Experts of a small language model.
Size: 12 layers, width 384, vocabulary 30153, 134M parameters.
Experts: 32 experts in each of 10 layers, 2 picks a token, a softmax router, a shared expert of 256 neurons.
Training: a variant of SOAP for the experts, 7094 steps.
Below are experts of layer 4 (counted from 0) of a mixture-of-experts language model. Rows are named router (the router's row for the expert), gate (a neuron's input weights, with its number), up (a neuron's input weights, with its number) and show model dimensions 192-287. Each number is 200 + 40 x the weight over its row's rms, rounded and kept within 0 to 999.
Before each expert's rows: a language model's description of what the expert responds to; "comes after" lists some tokens at least twice as common just before its tokens as in all text. This comes from a sample of Wikipedia text that the model never trained on. Tokens count by the router's weight.

# expert 26
It responds to: Given names and titles. Given names and honorific or office titles starting a person's name, like John, William, Archibald, Sir, President, Vice, often after by or of.
comes after: " the", "-", " of", " by", " and", "="
router,189,204,188,216,232,174,146,159,204,224,149,206,183,178,180,195,253,248,254,236,197,198,248,256,172,178,235,254,228,167,215,162,179,265,182,256,243,203,155,252,147,213,150,172,209,163,184,196,184,152,273,200,209,188,172,230,224,230,178,231,208,152,187,177,198,187,123,252,195,253,190,176,198,147,178,228,257,184,178,156,215,192,215,192,222,162,217,243,222,259,228,206,166,214,165,187
gate1,237,171,194,188,178,156,135,180,169,278,147,160,166,134,177,290,235,151,166,271,236,192,255,275,223,146,251,186,182,172,150,216,233,231,171,226,232,243,170,165,199,195,222,253,256,176,205,347,206,211,165,197,120,273,207,253,234,170,241,237,192,180,216,182,140,210,188,197,114,113,155,196,248,293,198,254,214,257,223,236,176,226,217,148,197,132,188,173,238,250,187,170,187,293,196,206
up1,145,233,212,243,227,261,211,207,136,239,255,192,235,196,196,116,257,208,198,147,195,235,179,193,184,231,190,177,223,219,133,219,194,203,149,283,168,229,226,216,219,205,216,170,163,174,190,194,200,200,239,179,249,101,226,133,182,297,176,281,233,177,214,215,233,232,206,262,168,203,205,210,161,207,235,205,239,149,179,188,235,250,152,225,163,262,236,228,215,158,212,226,146,220,228,194
gate2,161,185,233,231,190,205,148,217,219,229,221,201,235,131,212,195,173,201,168,176,277,102,164,237,174,243,212,220,210,191,191,221,280,145,214,200,192,243,273,214,214,174,234,200,180,214,171,247,197,221,260,217,256,225,214,208,149,199,181,192,156,191,197,173,228,205,191,172,217,171,280,239,235,144,197,186,139,245,192,184,246,176,181,171,189,237,250,186,187,194,138,272,204,178,194,178
up2,241,241,159,200,202,247,221,212,203,203,197,228,257,200,190,246,154,243,243,217,122,200,222,246,189,168,177,199,111,148,170,232,98,163,162,167,150,231,160,187,231,205,186,278,248,228,210,158,215,228,106,102,249,207,176,248,221,281,310,186,151,257,181,188,222,229,165,175,104,176,245,154,198,268,125,206,214,215,185,211,104,198,173,198,213,156,155,175,220,198,217,165,254,273,169,129
gate3,242,198,250,181,238,202,229,175,190,244,222,191,253,135,240,187,244,227,206,235,241,205,149,300,249,247,206,137,229,232,239,269,225,154,222,209,263,146,208,150,109,192,243,191,210,144,244,182,267,180,251,163,173,178,133,224,224,194,183,192,255,194,217,194,170,236,158,245,206,276,254,204,242,179,147,170,231,166,144,189,222,193,184,174,238,226,248,198,195,198,215,206,154,163,255,210
up3,177,248,271,226,146,246,174,263,250,133,258,202,247,240,157,159,284,219,183,206,170,208,202,172,231,217,199,243,193,154,176,154,174,196,203,218,168,191,280,142,164,205,217,124,190,156,193,233,165,165,205,124,240,190,234,142,186,187,202,205,131,217,200,216,164,214,199,153,157,305,199,237,193,220,193,202,228,186,173,225,186,238,167,262,201,163,186,198,184,186,191,253,211,268,249,225
gate4,119,195,156,241,238,208,185,240,247,274,169,189,200,176,174,214,147,133,280,244,163,222,181,231,200,198,250,232,185,176,172,284,148,168,231,207,199,244,252,217,149,213,115,175,172,206,210,264,184,167,223,239,217,229,263,247,172,210,193,238,268,219,155,200,178,194,124,172,242,160,190,256,224,162,204,216,138,245,124,163,237,272,160,215,238,181,219,219,198,227,164,224,157,222,164,171
up4,224,199,257,218,244,163,223,199,211,201,244,217,282,237,209,199,252,197,207,173,174,227,223,266,252,194,208,194,237,201,176,142,190,175,217,248,152,146,212,258,203,213,120,198,141,201,265,214,190,183,192,202,239,226,164,177,226,248,234,228,216,231,185,162,176,165,177,212,190,128,156,143,266,245,235,195,264,197,243,211,174,200,290,180,135,155,198,149,148,261,177,265,190,210,251,211
gate5,251,211,152,184,313,172,228,138,166,164,191,158,158,232,184,255,194,190,169,250,245,202,267,221,173,249,210,174,169,220,295,162,277,198,174,309,201,229,184,83,192,201,243,130,153,168,323,256,167,169,192,188,151,173,184,195,218,125,141,151,224,240,219,202,208,138,204,189,177,182,224,238,207,271,195,227,231,193,167,204,171,251,236,147,163,144,150,147,211,180,160,203,241,168,236,226
up5,251,255,236,168,214,211,213,225,213,196,217,147,234,212,184,194,234,224,204,258,243,217,176,91,135,222,181,187,117,213,223,226,178,199,207,203,229,196,188,210,137,194,186,214,281,197,228,179,210,188,221,191,175,206,210,167,250,165,172,175,159,200,167,140,158,205,197,156,213,284,224,172,190,181,165,222,215,161,145,195,196,160,221,196,146,225,264,190,269,100,188,212,269,241,228,157
gate6,223,240,238,188,265,196,125,161,188,201,181,218,192,218,210,228,171,201,130,242,203,220,229,195,155,197,194,204,215,207,268,157,218,206,64,189,202,133,161,152,173,144,229,214,195,288,164,166,173,245,115,250,187,171,176,224,191,151,201,238,195,211,205,214,224,241,192,192,163,280,216,219,201,192,156,230,151,192,235,312,211,146,208,219,307,162,254,168,195,161,233,167,167,232,235,204
up6,272,244,190,164,150,237,244,210,204,211,198,182,183,145,251,153,224,194,212,310,211,251,225,244,246,180,204,275,155,115,174,206,302,237,131,250,186,122,186,176,228,228,172,168,159,175,180,251,214,187,133,239,168,164,232,219,170,158,280,227,195,197,115,196,161,188,196,271,183,278,175,151,194,211,173,196,213,246,209,188,203,248,218,220,210,131,153,197,204,201,179,201,158,184,237,156
gate7,181,234,207,179,198,161,239,176,156,201,207,206,232,185,248,275,196,178,226,226,202,154,227,156,240,217,242,219,172,89,151,142,177,254,200,236,215,161,219,227,288,205,148,173,227,247,223,168,177,106,217,230,191,198,253,153,197,283,214,161,237,193,213,280,146,113,233,299,197,178,149,240,237,220,252,98,176,232,192,170,189,160,164,220,183,189,198,192,184,193,192,197,173,173,204,221
up7,224,167,189,156,233,183,159,181,117,162,187,208,168,183,269,128,230,207,153,185,207,196,184,192,228,225,183,151,187,226,286,247,227,179,180,82,178,198,207,177,199,222,291,255,160,183,247,189,215,257,193,197,206,185,191,247,255,229,185,273,186,140,241,256,182,219,276,171,187,242,163,235,174,202,225,207,217,208,157,230,215,209,248,146,166,215,194,257,238,156,158,225,130,233,205,262
gate8,168,248,226,200,161,213,215,124,233,188,200,199,209,224,137,177,96,188,173,199,171,218,207,229,224,237,179,188,224,210,216,236,219,243,168,158,220,208,248,230,224,135,178,139,219,180,205,193,189,204,203,240,217,183,157,189,222,237,210,233,160,186,188,174,258,203,195,164,207,200,189,256,245,184,196,258,228,197,167,230,133,236,166,225,226,222,259,198,253,226,251,222,244,210,225,219
up8,217,180,226,253,215,207,150,272,102,173,135,148,191,176,225,171,136,199,252,215,195,276,207,97,181,256,182,131,196,221,205,327,258,220,211,211,199,177,262,282,258,188,168,139,224,151,230,152,162,258,204,184,233,207,157,193,234,171,191,123,198,211,181,214,212,197,151,190,240,155,183,211,179,192,182,267,144,138,194,220,203,213,243,184,104,223,201,196,220,166,200,252,283,229,210,223

# expert 19
It responds to: Abstract institutional nouns. Abstract nouns for activities and institutions after an article or possessive, such as service, research, development, contribution, military.
comes after: " the", " a", " and", " The", " an", " his"
router,197,229,128,198,226,166,176,296,178,229,257,221,165,203,164,172,170,170,198,233,183,207,258,220,214,202,175,163,252,250,228,156,206,221,224,166,200,173,205,281,163,178,123,214,166,208,192,164,94,237,206,193,225,221,231,188,250,173,248,120,331,203,218,152,219,217,217,251,155,168,150,207,196,141,172,224,170,279,264,209,238,171,259,186,256,212,219,190,231,209,245,194,221,183,252,167
gate2,177,205,184,228,162,262,219,236,207,238,232,152,170,201,146,167,168,225,172,195,209,193,248,257,258,237,203,194,189,153,189,214,140,138,276,192,214,197,240,160,190,215,179,159,225,231,262,220,174,227,263,232,97,177,153,202,198,251,178,123,269,196,208,232,188,166,186,216,185,190,201,181,231,237,191,174,196,188,270,210,273,147,265,176,172,199,204,161,222,199,276,243,163,241,168,211
up2,206,149,148,215,160,130,278,215,177,211,181,187,235,171,232,184,276,188,209,178,204,226,237,190,172,229,179,185,220,224,267,181,222,202,241,181,206,125,145,220,239,241,168,191,205,192,185,222,132,143,259,180,188,242,196,199,146,138,174,195,146,219,235,174,252,272,229,76,266,226,192,227,205,189,263,274,215,106,199,236,252,280,280,226,260,284,193,190,212,193,180,222,249,165,211,213
gate3,195,159,207,230,253,221,186,198,226,203,233,203,220,186,177,220,253,158,165,173,149,219,260,128,113,252,209,204,184,169,198,177,150,237,295,224,211,172,240,207,174,184,149,206,210,194,296,106,167,250,240,203,165,262,190,185,226,278,217,171,215,212,233,194,181,130,158,201,260,192,157,210,200,221,174,122,175,168,300,222,295,243,211,236,180,180,194,234,232,259,192,330,181,184,182,146
up3,225,319,189,175,163,274,169,226,218,151,239,218,161,163,233,184,171,202,223,203,176,193,211,199,164,195,241,204,167,191,189,166,263,184,180,189,134,249,176,254,214,168,201,225,199,212,219,170,223,191,178,156,139,185,205,213,219,253,236,149,204,205,230,198,157,178,191,184,162,218,183,221,192,180,169,211,201,252,206,209,197,160,135,202,149,221,163,168,179,249,178,199,220,252,135,193
gate4,145,131,180,173,157,199,280,245,180,223,220,178,224,219,178,225,285,208,128,222,191,217,126,173,177,176,134,198,175,173,198,208,301,180,244,179,156,188,172,171,226,192,193,216,193,234,130,259,146,248,191,275,177,185,235,221,215,217,240,147,256,165,175,109,235,260,267,206,185,178,212,224,144,257,225,226,175,220,195,187,278,214,201,175,240,163,276,236,218,221,184,194,183,232,187,158
up4,185,176,197,149,219,219,115,218,196,270,183,149,212,246,142,213,224,103,209,242,198,165,290,212,201,167,212,210,219,179,211,181,219,141,242,180,86,181,132,199,178,168,164,246,168,331,157,271,199,143,253,188,210,177,136,229,243,175,221,190,180,171,253,167,206,176,236,228,221,180,148,171,164,174,157,223,221,279,265,247,170,143,199,233,223,162,188,152,252,184,268,166,255,245,216,158
gate5,140,170,239,236,223,215,204,211,141,123,219,233,235,113,143,195,216,183,206,227,213,210,213,167,154,240,194,283,224,174,254,114,240,203,211,272,188,214,172,189,138,197,251,192,223,182,161,176,251,234,183,174,139,190,267,282,233,235,143,232,244,216,187,162,148,163,147,181,260,235,187,148,180,211,262,182,200,149,234,229,165,180,232,228,180,190,157,189,167,226,241,195,141,187,154,212
up5,170,207,243,125,215,172,327,139,187,167,241,155,241,257,219,165,175,153,190,269,207,186,195,195,261,237,153,226,174,188,175,204,201,129,257,212,258,267,213,197,193,197,133,191,184,97,198,258,184,168,189,252,220,177,215,256,233,235,259,224,255,182,143,170,140,208,142,255,236,185,210,206,144,145,161,243,190,208,131,241,204,183,234,215,200,223,167,195,206,198,208,180,215,277,217,186
gate6,213,237,202,235,167,121,152,190,184,162,178,174,199,247,179,257,139,277,211,134,190,223,270,159,227,179,288,251,283,178,209,241,183,186,219,142,260,165,165,253,173,193,99,216,280,161,195,170,206,211,222,195,200,156,232,204,191,191,182,213,201,212,186,192,211,175,259,187,254,229,192,294,145,132,275,255,222,206,266,256,175,249,207,257,209,212,175,147,201,166,192,199,193,262,224,202
up6,197,220,190,188,218,142,243,201,190,132,173,144,170,153,173,220,147,216,186,206,124,216,146,293,184,187,174,278,261,166,203,152,137,197,194,128,216,243,155,243,227,239,212,225,262,140,154,218,154,178,280,228,225,239,298,200,124,168,222,142,219,153,204,205,202,194,188,262,169,242,215,196,192,66,219,118,174,252,162,152,210,212,223,191,190,230,176,199,198,158,252,192,136,192,218,196
gate7,212,194,153,188,209,283,168,168,159,233,206,202,198,190,180,193,210,235,162,252,134,218,194,239,173,236,225,182,133,247,186,235,183,154,107,149,144,193,157,261,295,216,187,293,222,237,156,180,239,234,189,206,253,232,152,226,199,159,209,168,219,197,264,212,223,223,241,198,295,187,217,232,221,195,189,228,228,228,163,242,235,217,155,223,209,145,183,153,131,197,185,164,198,241,196,227
up7,202,160,200,176,168,215,130,228,197,221,171,160,216,237,195,224,185,235,145,206,198,173,248,201,217,179,217,168,150,225,207,168,159,156,214,199,178,251,173,226,242,183,109,251,202,192,163,162,223,231,163,219,226,168,217,181,235,200,245,106,229,258,197,248,176,153,223,260,194,186,203,211,171,197,206,219,242,169,152,140,261,232,229,230,142,214,226,175,208,236,84,202,166,191,170,200
gate8,197,81,253,200,213,186,228,201,133,165,115,194,176,255,188,178,210,159,171,199,190,213,217,153,224,208,127,251,228,176,163,237,158,239,135,205,295,166,205,158,183,203,178,278,206,198,256,212,210,266,157,235,193,189,170,243,221,250,177,193,232,92,198,256,274,215,161,156,260,192,201,212,205,193,187,181,177,195,186,153,166,205,169,230,179,182,271,204,170,157,189,221,150,191,237,177
up8,222,182,134,172,175,197,222,132,254,253,235,200,158,216,187,242,90,237,196,141,213,190,263,241,195,215,191,178,173,131,173,158,249,162,207,188,224,200,149,98,226,220,197,255,180,213,176,163,227,170,220,223,226,256,87,151,273,208,211,213,140,231,199,168,135,164,157,182,167,257,243,265,186,198,223,210,188,215,195,223,269,248,128,154,194,233,149,209,180,221,254,269,197,194,243,202
gate9,215,224,198,153,269,171,111,181,157,214,228,271,270,205,124,247,213,190,241,159,255,191,170,249,178,224,277,225,146,172,152,286,105,198,216,172,226,162,171,263,106,228,147,152,200,245,195,183,182,209,149,264,196,206,209,122,145,185,191,122,201,212,237,90,260,101,219,201,171,262,215,221,202,219,176,198,226,176,236,133,222,284,211,237,155,220,181,246,171,179,256,156,193,221,225,208
up9,173,227,125,217,157,216,247,297,169,189,314,186,256,168,133,202,215,192,161,188,204,191,202,153,191,148,217,193,216,210,256,232,190,234,167,273,218,191,164,212,190,220,226,196,200,164,233,182,173,271,113,219,262,145,297,189,249,226,184,195,235,211,225,229,247,173,186,154,166,265,182,191,181,193,197,236,286,194,150,159,229,160,198,203,186,172,177,241,201,168,245,223,154,160,176,174

# expert 4
It responds to: Quantifiers and determiners. Quantity and determiner words like each, many, some, two, other, such, mostly after the, a, in or of.
comes after: " the", " a", "|", "-", " The", " for"
router,222,172,187,180,171,205,204,199,239,160,160,213,270,152,204,209,271,190,175,267,244,162,214,244,190,248,232,199,138,146,219,213,205,129,172,294,294,221,174,218,202,190,210,181,192,223,199,195,186,184,226,173,277,187,210,163,234,147,178,171,248,241,253,236,238,177,188,227,268,215,193,152,192,191,177,131,197,185,193,191,179,203,196,277,185,167,183,202,274,203,173,213,218,255,244,135
gate1,232,235,181,189,156,198,159,271,237,231,166,210,192,175,129,246,207,322,235,254,220,160,235,220,146,227,243,183,204,98,196,189,190,187,179,177,194,195,166,192,231,251,269,187,228,261,167,165,208,253,245,209,237,206,162,264,260,184,209,204,230,143,200,190,247,205,214,174,234,218,177,229,217,213,253,202,189,163,243,136,176,193,230,211,135,220,143,269,204,190,223,229,184,230,229,200
up1,152,233,239,79,187,180,204,222,202,128,244,222,184,226,192,178,178,165,206,162,208,113,154,109,179,259,203,218,246,162,190,214,224,240,215,239,215,220,148,239,188,210,230,217,228,148,217,271,244,242,228,172,199,275,196,161,182,220,254,134,341,224,156,228,290,162,197,228,158,215,163,148,239,229,254,166,224,219,208,205,298,182,170,267,162,102,194,229,252,213,250,214,233,190,234,203
gate2,189,147,232,163,185,267,224,236,211,163,195,170,267,142,276,227,163,206,194,192,167,189,197,119,215,192,189,211,158,179,233,188,212,190,155,209,228,178,209,139,192,158,210,251,149,141,192,218,136,181,194,203,200,175,271,140,219,227,149,189,188,210,211,306,203,196,180,225,226,238,208,136,180,191,136,118,230,242,193,229,258,149,286,152,162,161,169,153,201,200,134,207,217,172,227,196
up2,165,174,213,184,148,252,180,191,143,164,180,160,190,180,239,212,151,129,162,181,166,221,232,203,182,310,150,166,93,184,203,226,196,195,156,150,204,251,161,153,191,210,242,189,251,184,165,173,176,235,211,202,148,202,177,181,281,279,196,152,243,207,210,214,229,191,206,216,219,273,211,186,201,225,213,194,187,255,179,162,236,123,223,88,152,216,213,154,106,161,211,249,181,276,295,240
gate3,206,185,268,198,153,193,187,183,62,233,170,114,219,210,186,199,246,205,105,221,202,177,163,155,173,219,225,233,200,240,204,152,271,203,224,174,221,250,181,225,196,173,202,250,239,128,190,176,204,145,91,165,197,253,214,153,215,125,242,288,162,156,142,263,164,205,199,242,192,184,201,221,260,280,254,200,148,184,201,260,236,211,175,175,153,235,200,170,190,222,179,215,215,161,187,284
up3,192,105,204,117,215,169,151,147,230,244,264,157,162,224,226,227,163,229,260,224,117,192,180,225,200,188,112,239,235,174,196,209,137,207,190,224,176,295,212,295,212,212,170,203,195,324,166,216,150,235,222,238,232,182,212,233,184,169,245,240,223,181,137,229,142,188,189,184,191,203,222,162,209,226,170,209,171,231,139,210,195,258,154,317,208,216,224,237,136,208,147,248,197,218,218,192
gate4,236,216,192,199,190,141,226,209,180,165,225,216,248,189,162,185,194,178,230,291,286,192,195,202,191,176,195,245,248,240,227,261,238,242,201,214,192,186,162,202,249,152,189,247,206,247,235,233,196,222,175,131,219,195,173,180,197,224,193,212,157,146,209,234,172,209,159,230,197,224,219,210,184,200,160,158,214,171,221,181,181,166,187,197,240,172,214,187,182,196,176,200,134,260,159,149
up4,250,208,196,251,194,233,120,152,258,133,128,216,141,230,188,184,216,244,130,264,200,179,138,160,138,131,185,196,136,180,171,243,176,251,157,172,236,204,201,185,160,150,222,250,146,280,173,193,169,195,203,267,259,199,200,178,219,248,271,187,215,223,181,181,160,147,208,180,132,192,253,164,179,149,121,215,180,152,189,149,195,189,136,227,217,246,164,172,132,225,156,173,139,259,189,188
gate5,250,128,220,231,234,210,159,155,194,197,165,179,284,183,164,163,207,221,111,204,222,101,213,193,305,163,144,246,254,196,220,197,195,183,187,140,163,217,252,174,108,242,162,208,220,216,165,204,145,199,225,215,177,217,219,124,222,186,95,203,179,232,192,240,283,278,215,215,221,180,107,145,164,255,202,167,207,228,207,249,207,272,161,164,216,251,227,196,185,250,180,194,254,220,208,180
up5,213,156,151,165,254,224,291,211,269,210,173,158,154,266,166,161,139,181,216,167,118,187,182,196,164,220,255,158,192,214,236,149,241,121,171,246,176,171,185,204,264,216,242,177,146,192,312,208,242,111,213,166,230,176,202,187,233,183,202,119,169,175,204,194,131,244,168,222,217,196,146,274,149,271,194,234,232,187,239,180,256,91,251,244,187,192,207,233,214,126,217,200,254,178,202,200
gate6,214,178,160,200,189,246,224,197,256,234,145,267,275,143,194,128,178,146,216,304,143,232,151,198,245,214,202,184,159,182,231,173,201,223,238,176,254,243,166,230,223,122,227,198,181,211,195,170,97,177,171,201,111,179,212,113,147,226,269,244,189,230,163,186,197,100,198,199,158,208,231,212,215,253,105,216,222,169,151,216,152,210,158,213,189,218,133,130,272,227,119,248,188,216,236,211
up6,166,215,165,237,266,123,90,249,141,216,164,175,243,210,241,171,214,201,119,203,178,234,128,203,215,179,235,144,206,187,233,254,182,198,204,210,262,157,181,201,215,209,197,195,136,234,193,201,172,232,251,187,253,154,159,260,227,179,211,169,234,150,171,210,219,226,228,241,141,124,179,183,273,221,237,133,188,165,208,198,192,177,180,219,230,153,143,137,129,247,159,140,195,182,173,249
gate7,217,183,226,205,165,183,168,269,258,225,220,262,176,209,184,211,206,213,232,187,181,210,290,235,196,221,247,161,182,214,248,177,156,163,245,190,185,216,271,124,253,209,221,130,205,177,229,255,205,244,163,246,200,233,145,184,159,161,219,207,210,176,189,231,181,181,174,212,222,233,207,183,217,148,203,159,195,215,242,235,123,157,154,141,220,205,180,122,159,207,184,187,136,230,277,125
up7,174,159,215,219,198,218,191,187,189,212,164,168,187,184,110,225,259,232,161,118,225,188,208,194,227,171,189,214,158,223,235,207,187,192,144,225,213,200,212,191,212,251,139,144,187,146,269,242,76,218,238,263,225,223,208,195,238,131,183,230,268,169,237,276,259,129,251,211,242,220,217,241,259,177,154,216,179,176,181,161,191,198,186,172,199,194,252,195,213,222,157,92,121,144,201,196
gate8,209,246,218,277,184,222,252,153,72,224,147,196,190,129,228,172,221,187,187,204,184,181,227,156,188,259,200,217,228,152,219,194,151,264,198,231,151,187,206,194,203,134,166,99,161,214,188,268,156,158,135,261,175,158,271,165,176,216,216,237,194,213,246,166,197,179,199,181,198,141,129,192,118,218,181,210,213,203,196,185,206,171,163,187,206,100,237,241,107,235,120,187,233,271,252,221
up8,237,193,258,109,236,200,256,270,213,82,213,244,167,179,188,220,152,219,138,249,159,202,179,222,218,82,200,164,196,223,216,252,277,180,266,155,134,194,77,232,175,201,228,225,222,265,168,166,177,218,157,207,183,211,230,135,237,229,203,236,238,222,236,198,213,177,209,256,171,154,212,182,240,144,191,161,184,151,185,180,141,209,254,263,134,163,244,224,225,147,179,166,249,193,155,172

# expert 22
It responds to: Word-initial stems. Opening piece of a longer common word, often a prefix or stem, as in un, sub, dis, cataly, techn, rem.
comes after: " a", " the", " and", " of", " an", " The"
router,188,164,183,264,169,191,256,250,179,204,168,173,181,198,179,203,170,152,251,288,236,261,213,199,211,201,186,196,240,278,176,148,270,205,200,171,168,200,181,167,245,242,208,314,179,263,152,217,144,212,169,184,191,211,218,231,207,177,213,168,223,255,176,181,180,204,133,183,166,198,216,246,257,116,78,156,228,174,206,248,215,233,239,212,192,208,255,145,109,184,149,187,230,178,233,177
gate2,162,167,114,167,185,155,138,165,169,174,243,208,257,251,185,128,171,159,164,249,189,164,226,288,199,203,171,212,235,159,238,232,229,217,190,157,206,181,147,118,309,183,203,308,277,200,189,176,225,150,209,176,196,232,214,220,215,179,224,180,171,181,241,245,200,262,188,220,160,192,183,196,141,186,224,237,90,228,225,208,207,120,197,225,133,231,127,172,219,180,182,279,165,247,161,202
up2,218,264,220,252,185,177,160,197,202,277,217,237,183,212,193,226,266,179,196,217,202,178,205,254,179,206,207,209,220,172,258,257,204,136,140,132,157,258,225,176,292,192,188,125,204,164,207,212,133,179,197,229,198,122,197,209,111,282,190,219,253,257,205,156,242,202,306,216,175,276,245,199,203,260,181,176,300,214,226,197,250,157,200,250,161,215,194,205,209,178,184,233,199,202,227,241
gate3,198,144,131,261,226,241,182,205,149,159,160,132,194,174,192,222,134,183,178,213,229,143,157,207,207,180,219,163,269,218,181,171,208,199,189,218,197,315,164,151,152,236,292,251,190,212,245,231,202,196,216,231,142,136,185,210,219,200,215,235,207,228,198,249,144,249,171,281,185,223,243,203,162,165,228,182,230,238,221,222,114,172,216,240,226,165,258,197,234,171,180,214,222,195,177,197
up3,164,211,239,188,121,140,180,238,211,149,224,201,204,205,200,181,155,145,206,279,144,164,246,228,211,203,262,157,282,205,196,172,196,268,225,191,213,217,182,145,204,235,210,204,154,218,178,162,221,155,183,138,150,198,229,124,167,159,219,164,181,223,119,167,228,206,212,197,145,176,158,245,173,183,247,180,145,248,234,238,150,156,247,186,225,200,199,238,232,180,179,213,259,166,207,183
gate4,209,136,199,215,193,135,61,240,216,230,192,251,164,183,237,214,226,192,212,228,204,253,226,136,143,206,163,158,190,151,164,122,231,246,230,250,185,149,254,168,232,140,220,167,211,219,215,218,207,185,287,237,272,224,205,195,192,228,229,212,236,227,190,149,225,119,208,240,199,197,250,169,117,217,169,254,198,154,201,185,194,140,222,229,260,182,204,151,218,189,139,186,192,205,204,168
up4,154,276,172,140,200,269,251,165,185,248,204,149,211,217,180,175,259,168,187,217,165,185,143,228,221,244,130,222,144,246,229,261,246,171,206,176,214,195,197,217,231,166,230,145,233,149,234,212,216,223,200,179,201,197,207,185,224,206,175,238,220,215,167,113,156,192,206,208,269,199,107,141,245,151,226,221,258,271,173,223,211,233,260,247,198,229,226,185,191,201,192,209,240,202,209,188
gate5,180,145,194,195,228,269,260,231,190,225,230,278,163,128,171,213,205,229,202,239,245,219,175,204,167,187,194,217,182,245,177,218,217,219,235,175,222,247,175,217,170,222,255,170,252,237,179,250,200,217,154,269,125,165,307,166,268,194,233,268,216,188,195,182,217,183,166,192,214,302,163,183,253,144,211,169,141,227,177,200,241,192,166,213,203,124,204,297,145,175,222,209,170,215,220,99
up5,136,239,162,206,194,179,325,216,175,185,197,297,190,246,237,156,202,188,189,165,116,203,216,209,273,190,184,192,218,178,223,225,195,210,248,201,209,170,243,259,151,148,249,174,232,148,242,151,223,275,189,139,217,233,196,202,225,197,202,169,146,113,231,113,230,184,276,145,202,188,141,235,146,197,214,193,166,153,209,200,184,182,186,210,180,183,304,246,222,188,224,204,206,182,243,183
gate6,206,207,198,140,193,175,201,174,131,220,189,218,244,249,89,206,208,185,172,214,165,257,218,187,200,270,230,240,240,195,156,146,203,173,191,293,180,158,187,237,171,133,158,187,117,244,229,188,136,261,215,206,132,174,186,203,220,250,209,175,154,210,147,219,158,220,182,151,181,260,261,137,150,163,276,217,180,198,266,199,264,264,200,246,223,211,150,132,208,229,176,126,222,191,258,171
up6,139,135,199,221,199,250,195,176,221,221,159,224,208,130,187,124,238,211,213,219,200,219,185,166,167,218,173,287,186,283,204,212,195,195,161,117,131,241,239,198,211,164,229,246,235,158,199,84,171,182,186,194,246,115,242,220,157,202,170,180,209,201,298,231,209,226,188,233,223,138,190,259,261,212,207,162,201,233,185,138,137,209,135,192,208,209,204,141,234,224,229,230,171,212,200,179
gate7,149,182,102,215,202,148,153,224,171,213,235,163,203,172,225,225,157,220,112,128,236,159,275,268,187,153,218,241,153,155,234,172,242,202,170,177,170,249,238,178,214,270,191,184,240,222,131,311,212,184,128,188,227,167,235,220,151,148,136,161,213,225,210,217,161,248,213,180,198,216,226,164,163,150,194,235,164,228,209,248,189,226,196,217,191,180,282,194,209,218,219,240,227,176,208,247
up7,185,172,151,214,150,180,230,275,222,221,198,141,212,134,123,193,203,165,137,260,181,154,288,255,224,163,276,253,211,154,211,255,214,293,160,129,199,207,175,221,256,208,219,217,280,108,126,193,257,183,171,178,216,233,168,224,230,194,220,171,199,227,165,239,218,225,151,220,121,117,219,266,188,214,190,290,174,215,186,185,164,136,213,247,245,167,231,257,207,222,183,199,210,198,220,226
gate8,230,191,303,183,219,130,124,250,150,254,163,178,245,237,181,277,180,163,208,185,170,192,188,152,174,202,150,277,208,230,227,202,203,221,235,212,174,259,158,216,203,218,126,239,156,192,202,225,176,176,212,173,218,224,236,201,246,260,205,246,196,223,91,211,244,198,242,219,208,184,160,270,128,150,268,140,172,220,203,184,200,180,196,254,153,194,215,102,163,206,243,177,302,150,147,240
up8,178,163,202,219,219,239,141,203,131,182,212,244,186,261,149,210,172,209,139,176,233,181,286,182,235,224,267,267,217,255,149,203,143,198,145,187,165,158,184,228,218,154,271,143,189,260,189,208,265,224,232,222,133,180,200,120,189,147,221,229,195,221,158,175,141,221,211,132,176,212,197,135,181,237,235,232,169,186,234,135,214,106,222,242,168,263,190,175,155,212,151,186,196,242,161,223
gate9,184,198,206,229,214,127,199,206,170,289,204,187,82,219,231,197,195,273,171,245,172,182,199,252,189,115,229,197,211,243,201,167,240,206,190,191,226,233,208,124,233,154,202,187,151,168,172,196,159,233,198,159,206,198,215,244,163,225,180,215,223,239,143,160,231,203,165,176,190,195,175,264,253,227,200,237,185,253,194,286,164,173,196,141,224,205,275,210,144,199,211,168,182,160,187,195
up9,200,279,189,194,210,171,195,103,212,131,233,188,191,178,186,189,218,265,230,212,239,192,181,256,169,258,236,231,128,221,190,273,167,217,283,258,221,191,204,189,223,214,241,170,212,189,187,116,225,205,217,203,219,261,234,209,239,228,233,230,216,250,220,219,110,187,68,215,216,246,244,178,183,188,176,286,207,209,146,208,211,130,268,166,281,259,249,261,172,215,208,257,137,160,228,202